Weights of a small mixture-of-experts language model, trained from scratch on English Wikipedia.
Size: 10 layers, vocabulary 10675.
Experts: 256 experts in each of 10 layers, 32 SwiGLU neurons an expert, 8 picks a token, a softmax router, a shared expert of 128 neurons.
Training: a variant of Adam for the experts, 349M tokens.
Below are experts of layer 4 (counted from 0) of a mixture-of-experts language model. Rows are named gate (a neuron's input weights, with its number), up (a neuron's input weights, with its number) and show model dimensions 128-255. Each number is 500 + 40 x the weight over its row's rms, rounded and kept within 0 to 999. Numbers have three digits each.
Before each expert's rows: "mostly gets" lists some tokens that are sent to it at least half of the time. This comes from a sample of Wikipedia text that the model never trained on.

# expert 122
mostly gets: " work", " election", " race", " match", " bank", " control"
gate0:481485452450482503499514521571510521432484466499533537570531456508520548426496499480525509465491579476428494462497512509530515449493536480401518467512525506526529483452529463521435482515530565486536427511429568484581551466503474427454470568474513485613495488565508487510473554509493582522501504523498519524490537502546496480581530557491477499533466487539443492573456520482523532521463
up0:506511537532546449507520544443518519575479566499446469418454513542499438566482496505488492508482426522552500554477480459479499516546486555596466550486463495463515524597461479470564555477477422559454558501549446571465440562486545520549538452537478501413486494468456500530513465533465431462458521511512516479484486471440521524401482454509530500457535566484522435419516445494485485532562
gate1:469461548482487525551497443509529504517508540491547472473536503541453466455518440513455483484462565446450462469485442485547490527497514558506456580402500439447482480462558518451498571471491485539566476476486404490510585455477530403500466458533536484520498544523549485482490493500416477426458547495465526520499560498506461427471530547564478567438472564435506539511520530489530520497460
up1:540556484530503469457530535513514545479549489472462525484415466485526518537468536456556510529542454564535513528488524440434536489484548507435508479555455517484540539532474504500505513506522491477473479507488568507534406554482480522507483530467464516509486450452465484528554511541522519577510449468597445458454483496477528544482526475487556476544548458578475504513488457548508538468514
gate2:547539507439490510449500487483549469500473476544488508478571573462423455506479557527469501485510477488587509460518503531483506468472478357483445498519550494490433446515468575450452454509508571440488485498447534473493497449470434545497540507569487529412523559472522506485475505496423574514520486457511467515460469530590499483490490520506460560556524446447424571475496456564552479504494
up2:531508483521507486552461517422517489546558507526534535505493542462467486471491532480477501511487498448495520550508568520382432522489499510516523504481468544552480501507471466501476501474474446533576454496555579504518442535513445549576549448536481476560480510607484496517473509460521493539527404537508511423499471468538518462442527459413563424523589514516506469525533474495443542491465
gate3:484563523534492521498495476468460463478480539479458497531508547476485573593519454463529554485485480493528539455513494542468500511449491479496474444460425514540495536534459489514572461501517495534460541485445472461471495517469507516554498526476469570536555545495461502474471549580479467513498484460590453429451434531467435536470498487453420531523603495474501546518504589501393511534458
up3:516479503496573530487502482562504492491497507480484485503480519493468550491477477514515511560483474538481520485443505491529495545391512534481445526544493422508522591463432466427505477522517517486518519458496521475463534486499522450492482441451492503496529485476457511452458545543504490576488508419519541413400512458519430483535462551379473470564559498469542557528484480506495528469426
gate4:432499516530485522433537491530466492440469454536407551500509546423497541528515447488507534499485525465512472463488467459532461586454518570460534511543524598528490529543457536513536518494474541425475582580499584493534519523451516529464521614552471546439479466476546481479507469479518477473529510463482450572517483460459489568525546555431473512462581440496558488435558486487475527510545
up4:561484496496525488591492544496443483521541482413567504494488438549465474517486566518506468459513493540469474550486536532460554402509519460476431494462489438485515511481543463506476463532505443507521429456539455523480459498508487475542451398515573503549520519481484497521534498548482516529482497521559488400473563519529528455466481504483550499534448567522442542616515507514497505479491
gate5:538469527537447484477457532497459555506478506553504411507511487455482545486501574530475510459505498518523553557543528482543438490494509466518493476493390489534493466549525488457519498487532480471462493582534498514472557504518486485474446538472502489493464537531511505474544467455530483516543503500499563424459543431517440496529504472464434548431490534513616488525540495527498518584409
up5:471498532477510489512506474562524459524526523460507555503510513546514469529477440464537522545507524494522461479499423520493522484437460519472526440528560475450494501414485571536505492513546494575486476449500523464553558537489490506477551468502507477519587486489507481503477535527490533515497534465493418520507416589543482490525463516522532457533487458485431592509463486566484488453566
gate6:485502513486483541450490459561585487504459533516505382499488510526555553468485452519511561553488462571589565455508509495547511538519495499405521496511434555445465460456425517448558476574488584495486562521546501475527536563496494562562479530425529518560516534522547480482495501483523482530557467514591506465488557565469486510534468518480505568539507543514512540487480501516505498533523
up6:550446498528514534495447527571564517551528475568496485478520441481496578532495469556504519504510500509558457468440429506459490507486512523448603584487448510484478530523485509496513514540459479491471509522541430529555520518559497503505488514528511574515501461430559539468538515520461546504530504590527476442499581499440456531505553491561599546496497543538565483478448500539511544517526
gate7:463530542557436534490526471479505471483500531508477481491595553455460498444572486577475475503540474491507597489502568494562500440465453429522533487484545503573442497445522538481428487556521519489470557504470495488461520506531432520519524488504533459563505587490467540417464509501550543532554492512444497541415484501491519537482514465485446442540407532524459494491537566513494461533490
up7:514563491483490492513556462461541436563477496491516564511529603492452503494404449484505459540450497509516528526486483520513478503480537557538474527538482470502481554466530454524558479507515519497470533551471626526644608540521494557454527397546511485435546453456458496529411539501551448461476458465464500524504497501459515504457468445476509534491545536494493511476481551477509526484471

# expert 185
mostly gets: " due", " because", " date", " According", " refer", " referred"
gate0:483531499517530435494483481513546481508481554450509472479543526500481456420471470372478580556526511504540495527473518475509487493462602455493533465523468455563509534482515486509477390554540445509479499498526480487463528470485516506493496441545451543486506525587475465501493415544522500473513491500519481440441541464514498429534506544499440472517490406486524512444464535584507573526467
up0:550469510530458521423433530548512541469572516445487520472536608489437500510523517480494542508599494460568507546344528523448515424427527490521423480482456477535546559514493534489458541448500482495487466480481497553480375447452454505497516466460483575485503577553490452493585540549533483499467481485536551473516489519506482480573441524512475550469536483475557526471460483477493571531502
gate1:485490534591504488485509418489525525462494543489507498499545579483544454469528486425521482458533509553474568582567478520527491511445466502473536581532468512487493422505433505528540479466469464433527539473567498444499484457497505456470502528500435539575538435532478545525503533541520552455525520516538451497487495458486595428472538486455499532501548443476460527436543494502483485482481
up1:512504465468496518529502569549484449491493458512530506488483460493521548509390482550467483482478492481524463449520546472444511503485530482527421405415431516528526541514526503484485557527501516503497534512482532529546525515446495527552477510459547467421488535468585450473527548504492430561514507490483504512539542560517444532466440458504468532567405563538515461550522506531589520443475
gate2:475499505541499532486507537395554497520504525496440476580486504562485495482521480551462498479524457591545574491458553542506591593400577530573509419563461478505536498490502504511491466484531508500499500542467517498501452535540520592462542503472438512571459527558425524482436483527497486510450486522458475530520431465520478436560515533454555462515527505503438535490479498511467470533468
up2:542503500434593490461487525470558472459522442588544532521520561479558526513508467527422560552492490536494480442430542493499506518448503485439440487545565418476555529497519413473504507505515471461493559519475495506473520450526443540466476505532470464464483466503468529522501482520542485500489530499485477490448527473498424439542408495405462525472443522492514547510416513548472470527499
gate3:457419443512429430586494516452526597494546563489571456422470459602473495521524591468465536479606600508487502508492540540490536495465611446519509435462401496524495459522505470498478512525455554479449519469528492490550486516449445517496552486509497448563503571521467490516494466502505466483506476558436475461487490530534465504421521585504539487504489560477436542489426486488469496536465
up3:468400410539436449566515573543503535470503505515562428469499467595522484468534563472480515497558637503442453527505544506445550518521527489500523395416436472495517471475485412497493487525427508495516530469505485480524479491445486475518475470491469434532503485521483459513518494546544434528543525552482495467482503551482487473451547498502501498512471563509450520474397546538483551524444
gate4:488588507492460414508533572505463573554539503475474442569476533543556460453531543476492472473490470470505580504539504575491469466563467530542466512554529512546544577484491508546464515426480542448525517523477493542456501564512592520440474510507463548471568462562480494525405496486514519539484488518459536454446479533523571441493520432515525501508477489520451496419490474468544450506453
up4:504496578495481542529439503486494522477485513554498528465485526427391551498469511495443540422497522498519520528492498514499514464431556453538515442476475516548441450445539444520471509496529458509499464524498551463511482506526420495568559475498547468541503513433532463522496545483537465526449459516496451520558535507528508532551493489509529502497472512534496438575499547451528490414538
gate5:527486574576546387532496559524509506471442437453462472514451553492484439474564542492454420515502530489492530555469517529419512484528474519519498495500498550530518476530428478486468486504529481494530472570501539505500566489489565488465518519551490457495467437559414465485505477571493482580498438468524424536430516568497491459513477475518558469533470600507479425514471470488493457524451
up5:525411510568531407537436517547461424461483461424493479500563538474463417493549525431491460521534535487493497544492552453494502504509486538451449412511500523524497449529488540467437475524512507495496478468539492585459579510498511480491467506540454533473450480564429511468506492542539498479537438491534470569486485526485456503457478480418446473544454558520514471479462548505479492526505
gate6:411550471483474435581526493478499415532449496433465498449467505516480476495468520500452484481493547485551490465590509503533453515520424574523420494549457504491483517523531534570473523476476448454542506464550463540501496543519523496466452561538491440447552378515488503571457448512514510471531467490521562470519466520518524488428504468546482444542555528476491491450556483482507516423451
up6:522468450434457456519550428553461459442405540471504472463436569465507542504404496466477507534525452537593433550474490484456478525507532457425462458438451593531536535455498540426535510457587474496499497441430560564449505552506543486523518498512472506502476544537546506495483515476504494532517508546509458502544560508506488523491491554456459479550493421549498488466467548546497489524529
gate7:536505466500463454471477494452496458480462476546436520490496511449525493459494441442510543460521512513599480524565465533495512447445509509427478492503484467479492492517467502453425467515502464513472569508527498457465509561562516534453408499490444435468516451532539575501452448526542552461522582436501444579471513478535428506447584514452470451551487447502496498437483538612533476543435
up7:476547480517504421490481524441518508520436474499480479453478537394443519485497427458510515435446556491603549473575466563489521442470497501479436509409505483448533505531474455477436508565508469509454559492535544514473509564469552487432419499525453456461481437460499557479476481512489481504530527437523473536489541540512499487420539509477495466546476469529491515413527499548536514531441

# expert 130
mostly gets: " March", " January", " August", " February", " April", " May"
gate0:448519563430486552453501499474490508442485577506510496518538605507529508480462458469474527507465514542514458482486493510490500554496473473515480493543484525517482461559484548491480515533485514538466503450571461499553618482495515583449464467514457553538477416445495524572496504444542476429480456550572458462496478478539448516497515464520549576566502392426487515451516449487469491485488
up0:496513575462490490490502562485483522474552554537555535482523552489538534531455410491486573519446489484497473521474519481445548500541464529531533475550542490549436460518466551523435499559477493531485482540534454494508505477556554595493457475461438529534460444405510522510496475516537520416445472493529504520512449493544452527531538516528527578604565492431463509442550519484469467466572
gate1:514520533471518535613520507451456463489441563522462486474438561518535532445471445486590521512528478480546522490496500532520438545479425649551493562507532472487424498492516503490396507527492490505524542445524425485463533510474520521367563486477571495446511548441517457480474507493494483499492459500444469539534527477526453527455463484545507529474525546462571560502513481557484440433571
up1:505484472441503459449515454444497473548499474499532552510465509496474519550444546506475456530495492555492455560395500482555415505452598460470554565514526507541483543496515496492528559475485438454459482510503525482570523498526462418496599539531550502527455505470537503507416541476533536556512473521533457453498526459473496489517443528467485422477486508552469479522532501451523518521500
gate2:467533511443523487438521498468541542510491540536486486499444535527546501468565523571473447481534498505495501529441482455497425449451510518480521515480431535510488472586464514562466483477533459467397518555533558501400456562519481535482534541480522486508496446471511478519426486470525508524496483505544527540418412490543422512478579492476411519521563522444443532550496543526520561560509
up2:504492463516469520618535458539452508468502401479524529520465449486456472520466494482536506491487487499537516506523537557537603519455501450508509493517518466493513583420499460482546499524489596491597453479473461430539476374513478477511456475524426498442524501510513482503535512591551514512496480518447454455587552511480532520519480520562548514526405495519539523500482426521468449422536
gate3:538497539531433478527498527568487516510516463455496518481569545520491505465549569452487536391523528466532508502508527485507488413570506536522499480498530473538463470457476475555472472454517534556536513554489538476496456479562493493612501482469473415431513538559533478468592434548424501481504522402485547548544487527587464535493504502510471486475484630436449538481508498527567461474486
up3:509509511558440456544469577541507475474479494513505535475551538526429455457579580454457505389520566495479474551484520509534467427573505544548503467477505481554516453464479465550526458437496535522563498551449495474505459465549519444561480509504470453462568517568542460454550483555371501540474570433499513521527465526534502513502503496476443534478484583444516551506497517508563464444455
gate4:486470454476592444535486441500503385501513562520451489496496521467503488462465472412505482531541492529513474465483462486554488516423504473451516521467548490510491491471451487567500526490518475632551485534466461482505585490498523523506489466538576540512522514537479445498523506475498523498444506509485467457478444495505548438556447454487596496515489446495505466559537557515462469471522
up4:474449495526494605482512478548507569467484433510564458462497498501458486503515548508564476458496586485448495552474522527501460514512553550473464539513437492481497517496542473445547516472507529371409481410564524501485442494482444478500489479535452479495571474495474515501437501507501492535564519480477493481538548516461505549430543484500421522501487535489544515496408465516579526424505
gate5:463445470489491481531437480462541485476513514511488527558487476536467507467535526529456450508534492525514407488529485578546474531505493481449478457501490506500592522476525464503586486515480523490584542491431545534475535445430526445505477453446485523454516482499481541538384505535543521572532493627546533540496499491545521489556423495431491477521441514484497540485483509509513506561487
up5:505465439506471504503432497460496456482524507514481555566507477536464539490545487522447486537499466522514429538529463544555507528462485451503519458519522522543543548465524440506577499521455508497565572509419566527468519474451506432483487463420461490471498482477479543522398496567557532569527460605582577520482496459565483492556411533409486493512457503492465544501525535519532513584547
gate6:439522491472462536495513456459484508510570482474473529487496486500550476464483532485455560500546471515487499472497507526463446528372540496502574585586545531544472541511530557510520535506478529427461498426554463504465554532500469488419528528515435584486482478472502484520444469508506453502514423488531514521606418457473448507525510580497523563505517530433516512564503412536546532482414
up6:496490473479484583473453560525554481461524576534541485567540443449490440525527483489513455485534481547470485539552522506556521454521513486550507465444516475484509488488476463483516436506465501576573490585463540491544448432550582493473487497523527461527497417497517505495537510447474637522502578546478491393543600510500522482555481511497547451524466555463463517497520548488510391543569
gate7:489499515472465450476503526500527499495431466511445471508485449437434492443463560466424482509515570508547416440512515486524524488458491495461500483529503459402569493475481488508546430548488511490467397507522456561541565575487520500463495464536429437480540542559510524456487478519516511463525523480495438483475362530510536529514503516525436453522485541487523581416408519484516420483514
up7:513460452533524544513456478480532499434520540464561464481520601567526505557507475516565522483447455521456563563476483555497420543522520499526501561427489514615477524562517484514464518426496525502454547487445537429536492469459546527519546521464559571576462448472491469559506525554467443521453488500461547485566532517479465490478499458452549566476501483489461458531561410519550593544495

# expert 53
mostly gets: " Al", " Ab", " Sal", " Coordinates", " McC", " Ug"
gate0:477490502498475462539545539529452523499468503523557512500523486499535471427576509503398479431498535442549474425522539394523546491440488529493478445499434575421528458447502467518487491536537520443507521510481539502435456459529480501580553505500463474494476468590528495488557477490474494461529521521500466512524415562464460536530450511542482488495527523468511595515447461509502501470454
up0:511490560530426559463583482568497470509539540483560450523452486469525524530501457470547520516557466476478503582508542470486477517520458498495503533529496465477482514490556537435508536499461514472569490436444458469532491446572549524478504571458410433418566520568486492502525512521506504520444456532554461555558540449506471469516504518524534546532490539495483407487507587491465492486493
gate1:586434517507415513532481527474596532543506567467528485514496471496541514447484427495523542561519484493534579516498424407545466502489522472536458522505462468452541521540546437564534438457442543473583492510512472539470479505566465551476425428545491510563533565546441495521500445521561530490491540550475518527540492503468526514430466500541519436423526489538508557514530580530461536507561
up1:619441497540457511535556539601497494502490504532571513521492500520538511418556447470503562526559533538533584519535467463553515542496541417504461500456426474553542520502507449482540484460519533486587501462476499563485383564533490515548448492460486528506521519524445484490553461509556507505455532468514489542550491512499491535421494502511484427539472554532474568495525521566458526462493
gate2:543513481492549519461462520458491441443463514615544522487559529513501432558541492594532424493520565463567481480547526485495503485477460581438496510485433470538526515561465528498434550505542453554452495525528462480485558521416539531528519498510521509423535487491458565464475494575464539469480592540504468473543475539517479590495461480494483499516545552470531526429489479469527469482435
up2:570471445494559498540428487496509436427445525532501489437569460512507440531538504563519508513582525486572516487552525440513483480489488585440534505565418467510464521515441524456491545513505509511459496489572421484473557538484497549508499542476495446416574515554466514457428463543492527455460532534530436488521480519523477575518448532471538464534550608522553534489452433459528500528489
gate3:503489397489563520509516517488588535558510531569518488499520478441486505537460491523499583492566408507503495444471485462501490432438522468542498474525458514508460473479527505490484442485426534489506500451513503511524435507563490533467563499482524507431494511551510475448447501538498534473474484516488406490554469586476518607517524536473569502363570543545520521553539424505500549536470
up3:542502494432512557505459440506482499554457486552441475552535475473468478553455532555546542571522464595454427495485480456461481484491459486505515568538508516450472527562475553465564505462465536513483477454428517508550552536540518527454532448458584527483549509494504545520484515539493568475410546440456499452486499522536531515461511509580494412467510532425551481563487469483510541475548
gate4:519461538471517483491522493484476504519527515518436458489538440417484446525554481511540446471470565540523495488519520481548508411480498552516449481451513545541449502516538508499524489558515461490504558528470488499440481575467469551463519529556527464480484487429489544493530496486450397513553545472441570476494510503542531523465446528497543503534557559457511513511525475518432454527437
up4:459569484508520510532512513447537516485513468489531487507447571527539580516504528534491511505576410445448568477486472479466464562537469428487522565519475472480566452533482499520498545505482523486486458476546472486513548487524557487508480486456477529497505493553479506492451559498527584428514484517561462432525462521460491471521518466497494508494501466564535441526465571492563562528589
gate5:511504488484454467453485556439511530517503481488520472485488559484482562554552473547497443482521560508489592568444394534512541497522534433473490448467518456542487552504484525514501490473513521484539474523492524522501557458455501490494497454453526525519439536548493489480490455494484485565547518515417513495493551553542527457497501503452444509436546485556496499459552530497409513476435
up5:482483506533542519508471465569444458512530462538443560487443475459491484517480555468505479480474503477506408514510510414442544495461407602506500512548516505501500521472530573505495502540495491559521493446407541486515471465442510433482490521458506484477543472460522503557571534555507466494495545498533503603516480453505463488483507515603476539585440489421490461419589516552490491478527
gate6:515466539529469520537421579467514455468486527475482493564527432572523550519455471571500531558543545487519493510554519484488496475499486539461572524538502533475521523537476479463490523507478520571492410591490475513525519554482483555456482501486516461479513558567441503429472502489498481466499481466487482464561486510461452535502469510488537499501587457517539508589474521512462476469534
up6:478584440491479467474536504501485496537527476529553518454492556393459500440506505457487467481446485497523506491464482475517485501503515496533457524483518447516522508452542502498484525494443510422477593452560497475447460481511536467551534528471462462448504465464558448495598505483508430575522462474545495518450460541567514525538528539544484491534456606483496525415566482538531487546496
gate7:466477400507515471430515511431558486483487474549556501521503521566504484553494500475549483537475550489502509416515541593482508552509550557503452541428529522499464503590537486479544482506461588474464452422447521544566501426382530480541500459549517430460493525518469514466494549486500500479442531564531506528444527446484518480489455489471526547496518475468519465515540563438510492557530
up7:551542523448510512540445515549426523561440490487482536477475513443491475491532507479424453451513523532500486537561491430516535501539463524447464492502468479526612559458508493562500502455562438520566511517510569463500577493584506559500461490402438567528537443472509554569555512507515542583586470480514553539509495530492454487542560477516458458507476492483507502524568515572432493413442

# expert 206
mostly gets: " in", " across", " joined", " performing", " leave", " worked"
gate0:468455494493469540481398521439487482527540494505537547502491460558557462523480525475490528520532518552525480517526489492468453464502524484493537527449514464552482476498524528551502589453479395473443546492464532465533450511494427479495458579552568509497415536463527528459420472440534492507480479484459559495509480449534469529492462517473501418500478425447558487519499524517515500475401
up0:512444522516548443594561516559514565496441477498459465474505505495493569446487511523523463464457477447496522463490484486492560527561500520512447516554469561498483546502444422493523451551502540512564476525513489550464501541543546469527511460491424504502605526548479503519574531546426477495567489486516402502538534546478506512483537483545521574501520556568502514479507515459442484584575
gate1:497454513501468527454512592481485484481548526453507484473500501565447466475475528498482562524535480541476570599544487466514470496443499480474555507449463594596483518576496508471457455467518480463440498601510492502537444530516382501475579592504466482602482558560482485458527488466465507491512476493470444457506557532545499537506469471502434519512513475544500455494487448473523545458452
up1:495522492472560487562453390517523515532520519519517541510501462426467568555538520500491419488456539436499410385432485526485552498535552497525443517584557471461526514484520497549531586493493468525601491500464480523450520472490630507490451415528498515417497432465528514521523480494477461518506534510525498527471452479492497467501530545473546513421520470499463583511491504487491460573519
gate2:491465495440495538515463391469560437465521474483510492531548477557548446503512544472536525541441487543546485532460521485506501511473456518510496531573545405515480531494492466522570486490491489521478504430438483515552571492550560499503549507514507490481485393437482488472486504387564522532435583495469499506468483389492459516584512487425478469498464520476509561537494444544566494488528
up2:436484510553535486553401478578506424427515516488559579530425486509537484536553419485476555528522522560502474550466483495474591518458480433497558509453520487491565497401444499571466511507486467448533499494491513553468514519529504509514408466497498532556528492493506489517518527527575475490521535463477534527506487453463527492525528554400497475575483491515503504521535561564542486512541
gate3:495472496503489551480554477536558448490533513495473446501457510509440509486452480482511472515531457538432537528498502460459487501540425481502559524486484496497513527536536544512498598537500466474517517481509482447558451504510494457490511523397560465533457521472449507465517451459536470497599504549441460439511541545474524521495480495508415527520460458516488456519478480497482521523443
up3:488466495427533561476432445515522563560466511532391465467554492443526466439502482496556453512523482543494495488498567474376472527512446493482538490461502480499536447530493511461458549537521532560504512493447512491512579463518468451489523527430560420447537489457473515425523457449530527499536475504516519538552575523534480508498491502594458467445464477451431509515454376481491431451486
gate4:453530519503482461477474477543477554442494468542534489513491567533576459562467517462463541511473442564572457466467529464542537481439467477464470443533515524481522542478470495495543492489534532494538528395533501565545558584522502500514506482482525487543511498514528484553595495467546557514435503493460476530512505524441471488567451479430488556492492513477554458515613506526478525584566
up4:471523518512505504438483458519457552429498460543531482550463589521556453577463510472480503511506451561545485448491490454552483468417480437462498480514498525505508505489507480492532509495531514443500494403531525502536530573544487492515486495462551521537469513501511480525544526464561523508456512493462453510497463541444485513584408471413462559501467480464536477511616539564504529592551
gate5:505578494547463566524508524445547493525551575521462474449476528520493477521476513473482488470547527547502554544542514526534498461555433512588502495494525495426492427524491475540480513489469580537500492495486511435471529543484530536538447511453455502468501540538494506538504572415472481513515439442459437444495517512495483518429534513533472492456512501461498497486596481455531533408516
up5:493491427460512429447475522487430557486499393479572552531553477498476489513509560559483443487472541523487454548481481483469510485506540529477496505505425560487485616479543507516590456510533460460465515530571565559509452505480411488473521473505556476569495494507491504482484500520524587463548565539458531484506559465513523461575521512445517492554477554532502496443497544504440453577515
gate6:555506513411496509494439479531475544507562569506528474491548448496510458482542514491418584486497441511482525489530519509503521537534476519495509582494568492487463482535517521480452501440499548513538462480518459536512498583532526499480550506470443479516409515447521489500457467477454501516443483422508472534524508476474536470514525478516471505455500516469487529512460483536554475455555
up6:476446456583460431541570542542507447484446478553445519448479572502482517517547511541548458488506545516500459489432480502469519452444446511511546437521451559525512470508472454532512457494476434509473549498421484450428513441479495517573497499527538494526562523562496521483531529527512502506520499563461556478513452512507521481520528504453561496567509516480486486460514506503392497478438
gate7:532504466492442481520507530473492437397443416549490508501455527470470427572522515475464480509559562466477450422523547511480533496513431504486488515476575449448519488534463477543503625558504572515540497548516491514550520474508514465488483483547426511356512494494537512545516547545458545483507502472488443469504446469467522534495591526506520524529526516583512533509462558495489510482464
up7:470485467451494408539515526488518468453445392532472494536418502470442491545453509481512464540501541436485447445513472478518560489514403481509461507518513478470487492531487468524544576552515525507528483575532493516521480431507528440467487470516439491348492491490523491527488496586491510492467505537480509442509501541508534547513527469502472553570481504583539539509499576504513527539489

# expert 57
mostly gets: " In", "In", "On", " On", " May", " June"
gate0:559529504484482433496532521495509436535491545499496477539439499536459492530558502509468474496559520525483542518564487542500486551520473505490502451519502492524561457519520530483489485474462561495613564504485449516434469545482516507556424525520474522534516474511560467531504469526512592528397462501509446545478414470496489523422484477450431514525517542421538550519525578568503471503541
up0:575517460482465443531532584554491409469486550526484491553484493468410439511491518537459491499536521552450438479500489536500499546584510520505481470475516498500510406521516521470442422475410592481522527490465480556472492494489502468524529513532522500500529468508559532508462480509552563522357466530489480547497433454524480497424503516420481451483558543449479553516540528564491481530556
gate1:473494567464459570574486507530500418495541544487522521528520488519536402448501491451505495550535500524463527499579513507552372515534485521533515537518568461483551461498561488509508569455470552488492432496454464481436514489549472431485445543507507549493503482430480495513489496450535513522502462448491470496498493473464501608478477483564506477454491536430518511524470577533545446454513
up1:485523442508480383456565520486466591531461473498450476472486566477501580519522458507503495443422528432495483413494505566447547551561481488508447453512473529490492514509453486516537485573541497577529564535546515515532514590489501580513498476489469524517479507529501509530525501522454506465512524514498469553510481534496548419501519496503470517584493488594493476459503467433442530560501
gate2:509480399486576429487442498485549497494472530472522449518499485493508529525568563522533495541520469481531534498435546497510459374480463547484563540488513527526510534565529522565378498487462467476503444551550525495456532513496491523533521480439537451530477532519518513469509457478516563504561546526478535514438485464438442526541501499465460525526517462475460489508486521450539416538543
up2:488546596478445577520534489507505502500520473514445533459503469478511460482413429490468473446448547517483435497554490493494538626551530510488431468506461477454478477476496522468605508505523564516504504492445509503534468520517512466477502529558516475469512488453475510534492551477446440482444491508499464502567555534583581477455516514550579500422490541538536463482537475485493580470447
gate3:565499528519471542475497546523479561498498478487468555529498544537449451436522527449466590461560498520527548544490530567495455479463535483467455496471506491487523486496449500472499554514534439468480395561519445574477489456583421504481486457537494538481517473574419434560595516525554573536490514406558450454520541451497531470547502516452429495464501460580491530540515493472514528459492
up3:582552499468531548472535518474494550505436513492447518539498460467485503452557537476422533449485429511516488594495535532507481500453438509438491499472494445499476508537526522435505577472520460466429425470413492619541507539527542558487497474537503505500516444484523473549573526475532582475448489420522402468515520454472514500492523554468516460483548439546495539468528523506548477513506
gate4:584486459483480523427560501440545501543519500530398476515512511494469463497534560471513501525554510475473464590474539543517382437479518518458461428478517502472480546555516541420459480484426430488467552535503496489489508498517506537495487534548480399499523474540500492498412504532517504522454480464453495504480439474505441468479456461456460535556497460463460504443498409536613471488439
up4:586541475475421455533550537423452496518564519510498542497523494517464441424529587491469562479525443492534495596504508550510424433471541545518447430506505496497432557522512529497421455509442499472484534506593531477514448494523441559504545513553538436457511547482568504466456478474505540490445391409467536518469497443542487487451491480520468569518482572505473531474558417485532440509569
gate5:592530505470508452539478514480443429486489538587493506562474517528438495519492534488480492523551477475549517521527495489510530560419487495507506460509427505522496509537440512418461513514576514471517568476573504507512417486476484491484499521523439460480518455548572467546547449555548553496503492511522492536444452529544528518465445498489377542532522486538514546516525490493509473479516
up5:413493478540497505477493561543531557465521425501499535525523544456473555489528668531508524500518554530460519533463513519464526441525508550515463449496510512554422481452504505460488427521427489465486472515546512514443512521552439548501487503565500536511569557520510503521465502532500521525389478468488403512532430493489471497497521470495518511524467548496540560509493502608516532505469
gate6:470553521482459474497508518444527489531501575511485536487430525526542482437498481509465528472463488444539565443570471507552484508498536485613406412535448492520542442502520498541557439495450487559521519479572545443505433511486516577486534556452395487461498499517522492560442491369491445449567491492477505500536518520509489512482425521548432509509521487478549481480507502509412530528474
up6:534427504514575544511438469549546493519537453470516509575583504522543504567563520510571448542545502572493446500430466489528494438502453466456567522507584495512481533488481518478460507477506494449485491510436471542459541466492455429513435453523564513577511466523491528461511481599547535508552487488510521508438505466445434489509508462444539499502450506497471503513479528508584519518525
gate7:463559490447501454510529471437478499500539481433542544508499513536512503478423485481404526508499471527484526477437500480456437576406547434468554513562510441505555458560475530529502471543473430457519530568515478435468542489517468509502511438499466490472501472444530493532502492480475494436534473433438539508584474515529480545534488475428488518511501523529516554447548478548498490406519
up7:491476474493488467571498471546493441549468500521468443512517518478511484447528478438536467549503489424511459506587495463552461428566375586523492501472485542474462598502518434468487527484528533474418506459504539549495510477497515470461442534525539472459540500542495483565415498495496494553558460528529467496405527555474496493487516485556478491487513444460504410563448540455521532554477